{
  "d_expert": 80,
  "moe_layers": [0, 1, 2, 3, 4, 5, 6, 7, 8, 9, 10, 11],
  "balance_loss": 0.00206,
  "lr_router": 0.000849,
  "vocab_size": 21543,
  "optimizer": "adamw",
  "learning_rate": 0.00153,
  "train_tokens": 277500000,
  "max_steps": 4235,
  "dataset": "wikipedia_en"
}
Below are experts of layer 3 (counted from 0) of a mixture-of-experts language model. Rows are named router (the router's row for the expert), gate (a neuron's input weights, with its number), up (a neuron's input weights, with its number) and show model dimensions 40-79. Each number is 50 + 12 x the weight over its row's rms, rounded and kept within 0 to 99.
After each expert's rows: a language model's description of what the expert responds to. This comes from a sample of Wikipedia text that the model never trained on.

# expert 5
router:43 46 52 55 56 59 68 42 40 42 49 46 57 60 38 36 74 40 68 47 50 56 48 50 35 48 63 64 41 70 54 33 52 44 58 23 34 44 65 35
gate0:47 65 56 75 51 62 49 46 43 55 65 53 18 54 64 67 42 31 56 35 69 51 62 51 37 39 41 37 54 60 49 50 48 44 53 41 47 54 39 34
up0:53 39 69 47 60 44 64 67 52 44 67 51 45 50 59 42 55 67 42 52 38 39 33 41 64 85 61 38 27 54 31 56 38 35 59 43 51 60 29 48
gate1:67 58 51 56 54 44 41 44 69 67 35 46 62 42 33 50 48 43 41 49 21 58 56 59 41 51 39 37 54 33 42 27 57 63 54 70 68 62 50 60
up1:44 33 35 55 50 55 51 38 40 47 62 34 54 68 55 51 59 59 59 51 53 64 37 55 36 48 31 57 38 48 48 40 66 42 75 41 49 51 53 77
gate2:57 48 50 61 50 57 38 58 51 50 50 39 31 58 44 50 48 36 51 33 78 68 50 48 30 60 38 41 47 59 77 53 42 57 52 36 42 45 46 45
up2:56 60 61 50 60 49 60 67 53 39 56 42 66 42 59 60 47 54 38 81 37 34 54 40 58 62 54 61 42 52 31 31 61 39 59 33 49 56 46 53
gate3:53 57 56 44 45 45 59 51 64 73 63 50 55 54 46 70 75 45 63 58 58 30 45 67 62 46 27 47 47 58 35 49 60 59 59 57 63 38 70 50
up3:38 77 37 53 37 56 62 53 44 57 56 26 67 51 60 58 59 46 81 63 65 43 27 62 57 61 34 51 43 68 63 26 49 46 57 48 48 52 39 64
gate4:31 48 51 41 35 57 76 77 39 69 56 57 79 55 52 60 61 47 54 52 71 60 79 53 55 54 39 59 39 45 38 54 58 59 42 54 69 44 50 54
up4:50 62 40 61 46 42 43 33 41 35 56 44 71 55 68 66 52 57 61 44 37 31 34 58 52 55 34 55 33 55 44 59 56 53 25 55 38 54 58 52
gate5:47 62 54 42 46 51 56 23 49 35 46 55 45 38 37 34 48 27 38 64 36 38 57 45 55 56 41 44 73 62 55 37 37 48 62 52 39 37 55 73
up5:58 36 45 59 47 46 43 63 45 45 48 69 36 59 46 76 37 67 58 50 68 73 56 77 47 43 34 54 38 51 37 53 70 49 43 43 41 68 42 22
gate6:66 54 52 57 73 44 60 62 45 64 58 44 47 38 40 19 58 48 71 43 36 71 26 81 54 60 61 50 51 19 49 50 50 36 54 60 53 73 48 17
up6:46 47 43 39 35 61 59 43 66 51 49 67 41 59 48 44 44 44 55 77 43 36 56 36 45 57 51 66 58 69 62 65 40 47 48 51 56 45 48 81
gate7:60 71 52 43 54 60 46 52 60 54 76 31 54 62 63 68 23 32 40 22 49 40 72 64 65 29 52 49 39 45 52 56 33 63 35 50 47 71 76 29
up7:46 55 35 41 45 60 48 37 33 81 32 50 48 53 61 60 51 48 62 16 80 54 55 67 44 27 51 47 55 51 42 43 48 57 36 56 42 54 26 55
gate8:72 42 52 49 39 44 64 63 45 45 62 67 66 56 53 63 77 22 50 51 45 30 77 37 34 30 61 46 36 48 58 46 65 54 53 55 61 59 62 57
up8:54 50 38 46 56 61 46 41 34 53 53 45 40 56 62 75 60 52 60 44 45 61 52 59 34 36 37 48 55 52 59 65 76 32 56 50 43 58 37 36
What it handles: Common English first names, surnames and place names or their endings, such as John, York, -ton, -son, Gillingham, Smith.

# expert 8
router:50 41 62 32 58 49 49 55 33 57 48 45 38 55 67 58 40 47 37 46 75 35 51 63 33 50 51 60 63 66 61 53 45 43 43 58 29 61 58 54
gate0:67 41 62 42 45 57 29 54 66 60 60 48 50 50 53 62 46 47 56 42 32 53 44 28 32 51 47 65 53 68 69 50 58 59 31 56 51 35 60 45
up0:59 41 45 58 42 50 38 47 60 51 70 47 50 55 52 52 74 55 56 49 35 59 31 32 52 58 59 55 37 60 60 59 57 43 45 32 46 59 35 62
gate1:56 69 66 52 47 66 58 63 48 46 51 30 58 60 53 68 60 54 49 54 58 57 41 75 37 53 37 48 51 50 47 63 35 46 39 50 32 52 32 55
up1:50 59 49 58 56 51 50 44 63 54 33 73 44 28 34 40 47 63 39 52 39 35 50 47 65 46 79 40 49 63 61 62 46 54 33 50 34 43 52 51
gate2:46 56 46 35 51 39 50 60 36 30 32 56 38 56 35 43 52 38 21 43 48 44 43 39 38 45 62 61 37 55 53 47 45 45 45 54 59 52 50 50
up2:44 53 56 50 69 42 45 42 42 33 47 59 46 29 65 56 49 66 70 57 37 45 61 56 46 55 62 73 62 38 46 52 67 39 47 78 30 55 58 65
gate3:67 50 43 61 54 46 61 42 61 68 48 24 52 66 38 39 52 32 47 66 46 45 63 61 54 29 45 40 59 47 29 39 66 39 67 72 72 53 45 49
up3:53 43 39 65 35 44 48 70 60 62 61 75 50 57 61 38 59 36 43 45 59 27 68 49 43 53 53 35 47 67 59 41 22 65 36 54 55 40 57 63
gate4:57 48 63 30 56 42 62 46 47 56 52 70 52 33 71 38 48 53 40 38 39 59 44 72 44 62 42 40 37 57 48 45 43 48 65 49 47 38 59 52
up4:53 59 67 38 53 45 52 53 56 56 60 38 31 32 56 26 49 42 31 50 63 48 46 58 27 67 45 63 56 61 59 52 55 51 53 59 52 76 51 49
gate5:53 48 64 36 53 56 46 58 79 35 50 46 56 25 23 39 51 56 47 40 34 36 50 46 38 64 62 61 58 33 33 49 34 70 58 57 49 53 49 63
up5:44 38 81 27 63 52 55 39 43 48 48 39 55 52 60 49 54 57 48 37 59 47 46 51 33 39 57 51 54 51 47 29 55 48 32 52 38 56 46 71
gate6:44 64 63 62 58 49 58 30 47 47 31 63 50 41 58 64 56 47 34 64 40 57 78 64 47 53 15 55 45 63 34 52 59 47 53 63 45 39 57 42
up6:30 37 42 51 35 60 42 59 36 49 51 56 26 46 37 41 68 43 79 55 41 52 24 40 80 49 49 32 44 29 79 50 37 52 50 46 60 48 43 65
gate7:63 53 48 61 56 64 33 74 57 50 41 50 27 48 42 51 48 38 33 51 38 54 68 55 42 49 36 34 66 37 62 72 63 46 38 68 51 58 58 65
up7:52 39 59 33 38 47 62 59 67 34 57 41 54 48 54 43 63 43 52 45 49 40 31 62 61 41 68 52 19 42 56 27 57 55 53 63 61 49 54 75
gate8:79 61 59 61 59 53 57 38 51 46 52 34 49 46 33 41 46 52 47 35 45 44 70 45 41 63 61 39 73 28 38 46 49 60 50 45 52 52 51 53
up8:31 55 60 37 67 39 52 54 61 37 57 34 77 37 62 42 59 35 67 55 41 63 45 49 73 52 38 59 46 34 38 56 64 45 36 87 43 53 40 61
What it handles: Closing parentheses, percent signs, quotes, dashes and unit or score words in tables and results, such as kg), %, votes, points.

# expert 31
router:50 71 43 40 36 55 41 31 34 39 69 52 47 51 45 50 55 52 42 55 47 47 51 59 48 34 47 53 35 67 25 28 47 43 58 58 35 54 60 56
gate0:55 50 44 36 55 64 47 46 52 60 47 44 66 59 46 43 54 39 61 45 75 44 49 81 57 54 50 67 61 57 60 46 31 54 51 41 43 48 40 41
up0:35 40 38 43 31 51 31 46 53 49 55 34 52 47 66 40 43 50 63 57 40 40 39 82 70 54 70 80 45 62 62 61 44 41 50 66 38 44 34 42
gate1:51 37 50 56 46 45 21 43 41 55 37 40 44 52 54 73 39 44 63 30 41 40 62 50 16 46 29 61 55 45 50 54 27 49 44 36 48 44 25 59
up1:43 57 36 56 60 44 55 48 23 62 55 50 61 36 48 49 52 61 71 44 55 28 49 55 44 63 45 36 43 47 46 68 61 39 62 32 23 44 42 32
gate2:38 33 53 55 42 42 55 30 41 43 41 50 51 34 44 31 47 65 48 43 55 51 45 63 52 40 29 26 46 42 44 41 29 47 48 53 46 51 46 54
up2:46 47 40 43 44 80 62 34 38 51 60 48 60 63 42 52 33 56 43 37 37 53 42 60 63 75 51 55 49 49 44 49 49 34 43 59 38 67 57 50
gate3:60 46 72 44 69 40 62 46 46 36 53 43 57 53 35 36 31 48 64 50 52 56 47 54 44 81 30 42 71 30 44 43 56 56 61 49 66 33 39 30
up3:74 49 74 52 41 53 49 35 70 40 54 48 60 55 39 48 54 37 44 36 63 41 69 29 27 46 80 40 59 63 55 69 47 61 66 29 66 39 48 36
gate4:47 54 48 61 57 54 53 45 65 31 47 44 53 35 42 22 47 22 10 25 63 67 49 65 44 49 31 49 58 35 46 63 41 65 64 38 37 60 51 28
up4:52 46 52 50 50 51 70 53 40 70 41 43 46 58 25 48 56 60 58 50 49 44 74 55 39 42 64 76 61 53 58 47 51 45 51 40 47 60 78 34
gate5:53 56 71 62 51 36 43 32 48 34 42 75 33 30 35 45 45 46 51 67 33 42 42 65 55 57 59 67 23 60 42 60 37 61 40 67 51 58 76 42
up5:41 51 37 36 74 54 53 53 30 49 54 39 26 52 70 36 44 56 56 66 56 52 15 55 65 24 45 44 31 51 26 55 31 28 49 68 47 55 70 57
gate6:44 51 46 40 40 50 70 38 49 31 49 51 58 50 39 41 72 29 39 59 46 61 67 54 40 42 50 50 45 40 51 36 49 42 57 66 40 46 44 36
up6:43 46 35 60 44 51 60 67 55 67 36 55 32 37 49 58 32 56 48 73 40 50 23 48 58 30 23 61 61 54 63 70 53 51 30 44 41 40 41 66
gate7:40 43 33 53 62 55 48 78 41 32 48 64 53 46 78 69 50 58 50 46 55 45 31 44 54 61 49 56 59 62 58 70 70 38 51 58 51 30 38 63
up7:47 71 63 55 73 40 34 45 45 67 61 48 64 41 43 55 62 37 50 58 52 51 62 50 50 44 41 50 40 35 47 32 34 50 36 49 40 50 64 55
gate8:44 58 48 61 59 40 62 67 45 55 38 57 36 54 32 45 64 60 41 60 66 51 46 39 24 46 41 37 37 44 43 38 49 36 55 54 34 60 35 26
up8:54 20 37 51 38 45 40 31 46 39 33 46 64 36 52 45 47 33 43 48 48 29 42 55 58 47 48 43 60 57 56 73 65 67 51 59 65 46 40 48
What it handles: Final syllable pieces of non-English proper names and taxonomic Latin, such as -it in Prakasit, -is in haliotis, -ija, -ana.

# expert 16
router:54 56 63 53 33 62 40 39 72 67 39 51 45 55 50 63 82 32 42 57 50 57 62 51 48 53 60 54 59 59 43 48 72 66 31 34 64 42 57 37
gate0:28 38 47 32 52 43 51 61 55 57 38 37 65 51 56 49 38 49 64 49 66 61 37 35 40 46 44 47 29 70 51 53 42 49 63 44 29 41 28 45
up0:39 31 58 32 38 72 51 51 45 33 51 60 45 67 57 67 43 49 54 37 64 71 60 57 49 53 63 54 25 43 43 42 57 61 53 42 45 59 55 46
gate1:49 38 47 29 38 50 55 46 50 28 51 49 40 18 48 46 51 79 40 57 56 60 30 54 62 55 48 53 76 56 63 35 52 32 80 65 33 29 46 45
up1:58 57 47 60 63 62 44 62 45 59 33 34 54 57 45 62 63 18 47 46 48 54 66 58 26 64 54 56 56 42 50 40 32 37 32 55 67 69 63 59
gate2:46 31 38 72 49 35 64 41 38 53 62 69 56 16 42 35 38 51 51 33 54 51 45 48 33 47 54 46 60 55 54 44 51 37 80 51 36 63 46 32
up2:46 76 48 46 43 54 35 65 49 44 69 37 83 75 47 64 48 44 57 48 66 63 71 45 37 62 56 54 78 45 30 41 53 59 21 39 38 68 66 47
gate3:46 54 34 16 44 34 51 39 45 56 65 68 34 52 57 71 37 59 45 40 62 63 45 47 48 45 57 32 80 69 58 42 53 60 45 62 36 46 48 48
up3:69 67 25 53 49 34 67 44 47 59 67 50 55 42 56 62 43 53 43 51 45 58 48 77 44 48 64 44 57 57 41 37 59 35 47 40 49 46 59 65
gate4:50 70 41 34 40 48 51 45 45 15 76 62 46 37 59 46 50 46 49 57 37 34 32 70 49 59 45 68 52 68 55 65 56 49 53 65 55 49 62 56
up4:41 53 31 48 57 62 53 49 69 41 52 48 66 39 43 32 58 57 44 57 37 46 30 75 30 62 42 57 45 51 63 59 36 49 54 61 75 37 56 71
gate5:31 34 43 54 51 42 56 67 45 40 39 34 40 46 39 30 38 51 65 59 52 52 44 47 31 58 57 69 51 56 35 59 54 38 56 33 40 82 47 44
up5:48 74 50 44 54 40 52 49 54 40 59 57 65 34 42 46 46 54 28 42 50 41 40 29 48 68 38 33 51 43 71 35 41 42 50 65 43 46 66 28
gate6:31 55 42 70 45 58 46 55 43 52 58 81 56 67 42 64 67 42 37 57 45 42 54 45 56 58 69 39 38 42 45 24 49 52 08 52 53 39 38 56
up6:51 74 33 27 44 60 51 52 60 41 62 73 51 40 36 58 53 44 51 66 40 47 35 65 53 43 64 56 34 75 51 39 60 50 25 56 55 42 73 36
gate7:61 59 54 66 47 47 44 39 53 58 45 41 36 33 42 61 62 54 72 35 50 49 40 43 79 34 49 53 64 57 35 39 45 53 59 45 59 48 42 39
up7:52 57 47 40 46 40 52 77 34 26 42 40 61 40 45 28 55 40 50 68 43 47 54 57 43 55 52 38 53 61 38 67 53 42 27 62 51 48 44 61
gate8:68 75 31 44 44 60 47 74 44 53 44 51 31 55 63 56 50 22 62 45 52 50 24 59 58 54 51 53 29 77 27 51 45 45 40 49 54 68 57 34
up8:67 53 75 68 54 25 56 37 48 50 55 75 42 47 39 58 52 65 47 68 43 31 73 27 29 47 48 44 72 55 77 49 48 46 45 65 46 29 51 63
What it handles: Colons after infobox field labels such as Stance: or Plays:, plus slashes, semicolons, coordinate marks and dashes in structured lists.

# expert 10
router:56 53 46 39 39 54 55 56 68 69 32 69 61 57 55 45 55 67 42 39 54 33 32 66 59 45 66 61 52 40 55 53 63 47 51 48 66 55 37 29
gate0:55 73 59 46 47 23 21 67 47 48 65 64 43 52 52 49 45 40 48 47 46 56 46 53 43 64 34 49 31 49 48 47 51 61 30 50 60 52 46 40
up0:65 66 60 42 46 40 25 57 30 43 61 50 38 64 50 32 30 30 32 65 59 51 54 54 50 33 55 60 54 44 67 46 38 42 33 53 45 48 46 57
gate1:67 47 44 44 83 51 51 51 57 36 62 45 44 51 48 65 52 46 63 43 55 54 40 55 56 41 63 58 51 47 41 51 60 73 71 77 59 65 55 49
up1:51 47 59 57 60 46 47 77 38 39 45 46 45 60 51 63 37 33 46 57 41 66 53 61 48 42 71 37 50 68 40 38 49 72 55 61 55 53 37 54
gate2:56 59 61 27 51 44 53 58 61 40 39 46 73 42 51 43 71 67 43 46 20 66 39 32 67 52 62 54 79 58 56 31 62 50 16 39 53 70 50 57
up2:54 60 48 57 49 60 65 65 71 55 43 59 75 53 46 46 69 61 43 38 45 44 45 53 57 61 51 54 46 65 56 37 70 46 36 40 46 58 23 43
gate3:49 61 74 45 64 45 42 33 57 53 45 47 46 42 50 26 55 52 53 44 58 74 53 54 34 35 43 46 46 34 30 38 45 56 38 49 62 55 56 55
up3:46 51 52 52 56 43 37 63 31 49 67 73 60 59 56 64 42 38 55 56 47 20 55 32 58 69 50 57 59 68 63 38 49 46 54 60 38 49 62 50
gate4:24 32 51 40 59 58 47 43 46 47 47 56 47 59 45 62 52 60 59 73 36 49 47 66 66 31 50 61 66 49 53 55 48 46 43 65 56 46 32 40
up4:33 57 48 36 41 40 24 59 43 28 48 41 60 56 48 57 68 49 52 45 33 56 60 60 68 41 41 78 56 35 62 63 33 36 34 59 47 39 52 68
gate5:52 54 49 40 38 61 41 61 33 42 55 61 40 66 61 59 59 40 63 40 34 47 35 62 63 42 46 66 74 62 49 52 55 38 25 43 65 55 54 28
up5:40 47 36 50 54 64 63 50 67 51 62 48 49 50 42 68 48 59 67 44 62 24 56 58 47 51 43 32 49 45 48 45 42 45 62 64 42 36 47 45
gate6:67 44 90 67 65 48 56 58 50 47 27 55 26 38 45 49 46 59 44 52 51 43 68 65 36 46 33 41 61 43 54 38 48 75 46 42 53 59 46 29
up6:40 27 36 67 56 52 52 35 36 35 48 49 54 56 45 30 40 43 68 62 54 73 35 49 35 64 56 54 52 52 47 58 36 42 42 45 57 53 30 65
gate7:40 40 50 34 41 30 60 60 25 39 42 61 20 51 43 57 21 48 44 54 39 44 59 45 43 64 62 55 47 56 43 46 50 32 65 57 51 61 64 50
up7:57 72 44 68 41 53 51 45 52 68 52 50 70 42 71 48 53 43 46 54 58 67 66 48 38 48 29 71 56 64 61 34 64 38 36 56 48 43 57 50
gate8:60 66 48 61 19 51 38 30 42 45 48 53 53 49 58 47 24 38 42 54 32 41 84 37 39 34 64 60 39 66 61 40 42 58 58 43 63 47 70 46
up8:49 55 65 44 50 46 47 50 58 31 60 38 53 41 50 45 65 76 48 63 41 43 42 52 51 60 54 31 61 49 58 76 35 48 49 74 48 49 48 62
What it handles: Standalone digits and small numbers in tables, scores, statistics and ordinals, such as 1st, 93 families, 1/5 stars, 66 minutes.

# expert 28
router:69 26 54 41 43 51 36 36 34 32 53 36 62 27 40 46 54 52 51 55 59 58 33 59 79 49 66 70 43 67 47 52 58 44 50 48 49 77 49 63
gate0:56 52 43 63 60 41 62 50 77 40 51 48 36 41 47 47 39 50 36 38 48 59 42 41 34 36 45 32 57 53 57 23 64 49 54 36 61 13 73 41
up0:55 39 39 60 48 47 44 39 48 59 56 61 54 61 77 43 51 58 29 45 52 70 41 62 54 13 51 56 54 51 46 55 45 28 36 47 43 43 52 31
gate1:62 36 49 56 72 54 56 42 64 44 34 46 37 78 49 37 63 60 45 46 42 47 57 61 29 59 42 26 55 34 49 59 24 50 60 58 43 43 28 30
up1:47 32 73 51 62 38 65 47 69 59 32 46 37 57 47 55 51 64 38 48 45 65 60 55 45 51 46 39 51 43 57 67 49 63 58 73 39 38 27 54
gate2:51 46 43 58 34 58 57 57 50 46 61 58 36 34 53 50 40 44 68 41 46 66 38 40 54 58 44 35 44 36 67 14 36 47 52 40 65 52 50 33
up2:63 27 38 45 52 55 50 60 31 38 54 45 39 27 45 46 37 54 62 21 39 72 42 53 56 51 48 67 44 50 41 45 31 59 41 63 53 63 81 48
gate3:60 54 37 48 55 81 58 66 41 50 54 55 38 42 29 36 24 44 34 59 63 54 67 18 53 60 58 46 45 52 53 50 54 45 41 25 71 43 53 62
up3:44 38 51 93 57 42 35 47 57 51 60 57 58 36 49 63 27 67 55 48 44 38 35 73 48 57 62 45 44 49 39 46 52 50 46 55 33 47 41 38
gate4:54 74 88 66 27 23 46 48 70 52 37 68 60 41 48 36 65 61 36 34 23 48 72 55 59 25 46 48 59 82 56 40 44 59 65 71 52 40 39 42
up4:61 66 48 61 52 43 50 52 65 61 25 49 65 73 72 69 72 58 46 28 50 56 55 07 43 30 45 47 33 60 48 45 37 74 57 56 50 40 44 58
gate5:60 53 52 65 36 49 44 41 44 47 51 45 50 34 64 61 37 47 59 55 48 68 45 42 36 25 35 51 62 53 53 46 39 38 35 35 49 68 58 48
up5:68 55 62 58 36 28 45 41 58 45 57 38 52 41 63 60 35 50 59 38 42 53 53 28 49 32 43 56 62 72 42 39 38 33 52 42 72 55 56 54
gate6:63 77 50 61 27 32 37 36 61 59 59 33 38 48 26 51 51 39 57 74 79 57 73 50 38 44 53 38 63 55 57 49 62 54 39 63 47 59 57 40
up6:51 37 48 59 31 38 60 42 48 35 51 26 34 38 54 37 30 68 63 44 46 71 43 64 59 61 67 55 50 53 66 64 71 56 53 58 38 64 43 29
gate7:46 54 68 62 65 39 60 39 61 54 42 35 46 19 57 49 30 54 46 52 66 37 55 46 36 47 50 53 54 62 30 43 56 53 40 59 56 38 52 52
up7:44 62 40 59 37 57 42 47 48 28 64 32 62 41 48 69 27 70 40 70 73 55 49 47 54 26 57 40 45 44 49 46 40 40 57 58 55 58 88 56
gate8:43 67 30 59 45 53 48 50 50 40 40 43 64 36 40 28 32 71 43 45 43 43 62 69 54 63 64 54 62 51 49 27 29 56 71 43 56 55 48 42
up8:63 43 66 46 65 71 45 52 58 51 43 40 61 58 47 53 56 57 50 40 38 43 29 39 44 39 58 41 25 35 41 65 46 55 57 48 43 49 53 45
What it handles: Periods and other end punctuation closing sentences, often before The, He or It, plus ones after initials or abbreviations like et al.

# expert 30
router:31 40 38 62 73 45 75 73 38 69 57 33 44 61 55 36 59 52 61 45 45 70 46 42 38 47 46 46 24 43 32 66 31 34 56 52 37 65 30 37
gate0:71 47 51 46 50 48 53 70 56 34 41 51 46 27 54 53 72 57 59 54 31 53 63 65 40 36 34 63 68 58 54 26 43 71 49 40 55 42 72 28
up0:51 73 82 67 28 57 56 42 50 44 37 58 52 30 32 51 39 33 41 39 51 37 68 43 51 42 50 46 69 68 62 60 48 60 41 57 42 53 31 55
gate1:56 25 42 47 31 38 28 50 46 37 47 55 44 30 38 57 60 35 42 44 61 58 47 51 39 50 61 43 65 34 56 76 54 58 31 37 52 47 71 48
up1:27 61 62 54 71 58 55 47 58 50 31 43 43 48 62 38 35 34 45 47 36 36 44 61 50 56 24 54 75 48 61 39 38 38 74 79 77 70 45 40
gate2:54 46 56 45 57 32 27 45 66 54 50 42 51 48 34 68 55 59 58 46 50 42 64 51 43 57 35 38 44 39 48 38 49 59 38 58 59 48 58 41
up2:65 46 71 51 62 47 71 70 43 53 32 63 52 45 49 39 50 35 21 41 58 43 62 52 42 51 64 77 53 39 39 62 42 49 62 33 65 45 31 34
gate3:53 61 75 35 44 60 45 44 73 48 45 41 70 31 45 49 32 41 26 41 55 45 63 35 62 40 42 55 59 58 49 48 70 76 47 60 50 52 63 32
up3:65 60 66 49 31 38 37 41 53 43 43 44 67 48 33 56 37 45 57 50 34 34 60 57 42 54 35 45 45 28 49 41 56 49 41 66 64 37 58 53
gate4:38 63 50 43 62 61 38 41 50 66 49 42 57 49 32 63 80 36 65 54 51 50 64 66 74 60 30 49 44 59 31 66 51 73 54 54 60 60 35 45
up4:58 51 47 45 37 57 62 43 60 57 39 57 45 46 42 60 35 40 63 48 52 48 43 54 52 44 57 38 70 56 33 60 63 71 81 47 74 44 30 56
gate5:37 64 41 58 50 68 64 52 45 57 54 56 47 55 36 48 54 39 45 61 58 78 54 37 54 57 54 56 36 19 35 54 52 49 49 69 53 43 44 51
up5:56 57 60 41 40 37 38 54 50 60 55 21 62 36 51 25 54 49 44 26 63 38 51 42 36 47 30 38 51 76 48 43 56 53 53 54 54 45 50 54
gate6:42 61 38 61 72 53 46 35 47 59 51 38 29 41 34 48 74 49 42 49 50 58 49 65 35 54 27 49 53 57 48 32 49 45 64 57 40 61 47 55
up6:50 42 50 58 47 47 55 84 52 52 44 71 42 55 43 39 30 45 60 44 53 48 63 45 55 52 19 42 55 39 29 63 50 59 35 51 49 45 45 40
gate7:76 51 58 56 54 62 49 75 53 45 55 54 49 40 49 40 65 55 40 46 57 76 53 56 42 48 59 68 40 14 41 41 53 48 62 53 40 40 40 32
up7:44 45 60 33 47 47 58 31 55 51 30 42 56 47 51 62 35 18 34 46 47 28 59 45 32 58 57 35 75 83 45 53 33 47 36 43 62 47 58 51
gate8:46 51 42 42 26 57 45 69 49 23 50 42 74 39 35 50 49 26 73 49 38 49 44 65 55 57 39 76 61 59 28 46 46 55 52 60 51 48 66 41
up8:37 55 44 31 28 41 43 28 45 42 51 49 40 32 59 62 49 57 41 76 48 61 45 57 61 41 52 44 66 56 58 34 33 48 40 56 34 60 73 54
What it handles: Capital letters and first pieces of personal or place names, as in K, G, P, Ram, Santa, F-ew, Av-ram, Bl-atter.

# expert 26
router:62 50 39 50 33 39 65 76 56 51 52 67 51 46 55 52 36 41 57 65 41 53 45 50 54 65 55 59 44 44 49 53 69 46 54 70 56 55 47 72
gate0:25 33 41 48 53 22 51 17 34 54 38 47 44 33 35 36 56 67 70 41 54 47 52 53 55 54 30 68 43 50 57 45 51 56 55 66 39 43 46 49
up0:43 63 45 41 34 53 58 41 56 46 48 36 57 55 30 38 45 42 58 68 41 38 51 60 63 51 46 30 37 24 37 39 54 37 60 67 55 82 64 54
gate1:46 52 51 65 69 54 51 31 49 29 39 46 56 42 60 54 66 65 66 77 70 49 34 44 47 44 57 59 59 55 31 64 50 48 34 33 49 53 41 55
up1:42 38 46 42 53 42 43 72 58 60 56 57 43 27 44 67 33 70 59 45 49 55 55 51 47 32 47 59 65 54 50 49 45 55 62 73 39 38 61 44
gate2:91 58 44 54 55 52 31 44 55 25 36 70 44 41 48 54 55 24 41 55 55 68 61 65 58 54 40 36 63 50 59 58 47 65 47 53 49 42 42 59
up2:70 46 46 33 34 63 46 52 65 69 48 57 54 36 56 56 46 49 44 41 44 56 43 55 51 62 44 59 55 36 66 58 72 48 54 59 52 43 64 41
gate3:54 43 65 45 46 64 71 48 52 72 52 46 26 58 37 53 64 61 52 38 38 58 59 49 47 41 61 40 56 71 46 47 61 37 61 49 36 59 26 48
up3:39 40 51 50 52 49 31 56 22 55 22 47 44 41 53 64 37 54 61 55 64 64 53 35 40 32 68 59 55 24 39 23 22 67 28 49 42 35 45 55
gate4:51 37 67 61 52 52 59 58 51 43 52 56 64 46 54 66 65 53 66 66 40 53 37 23 58 31 58 61 51 55 84 38 70 47 65 47 22 54 51 37
up4:68 30 38 50 40 46 33 40 58 43 19 52 37 52 36 48 24 61 40 24 40 50 57 68 62 62 59 60 44 42 37 66 65 62 38 56 71 48 36 58
gate5:70 46 56 46 55 65 45 62 61 47 46 28 47 54 40 62 64 55 50 64 38 61 28 50 60 23 59 52 49 39 54 45 56 64 61 58 63 40 41 32
up5:53 74 50 35 48 61 50 58 48 61 55 45 39 61 63 60 63 36 32 68 67 63 57 33 37 36 58 36 50 40 38 68 42 34 59 49 71 49 63 55
gate6:52 44 63 56 38 56 48 36 71 59 58 57 53 38 42 44 44 48 57 49 81 54 50 62 40 43 50 61 59 42 40 38 47 59 35 54 43 58 41 43
up6:52 56 58 60 45 41 48 48 31 31 48 60 31 48 48 55 65 42 47 67 55 54 70 52 53 55 39 56 57 60 63 63 43 66 56 29 53 49 64 52
gate7:60 54 75 64 55 19 52 65 74 45 30 68 61 23 43 56 25 32 53 57 55 52 70 59 58 72 42 44 41 60 68 63 65 55 37 43 57 34 54 50
up7:51 47 56 58 56 75 48 66 47 39 39 56 46 46 54 22 75 24 49 50 61 47 48 42 58 54 77 61 48 48 64 50 41 70 27 40 62 36 45 39
gate8:70 34 46 53 40 50 47 53 51 43 50 73 42 63 39 33 81 48 69 42 28 41 79 43 53 48 48 53 55 72 41 49 30 52 50 55 60 73 42 67
up8:41 52 53 61 43 57 53 44 57 24 36 46 52 55 60 63 32 58 49 34 68 60 39 52 58 57 46 54 61 50 76 57 48 58 67 59 49 42 82 42
What it handles: Particles like de, d', al, el, le, un and vowel or syllable pieces inside words, often French or Spanish.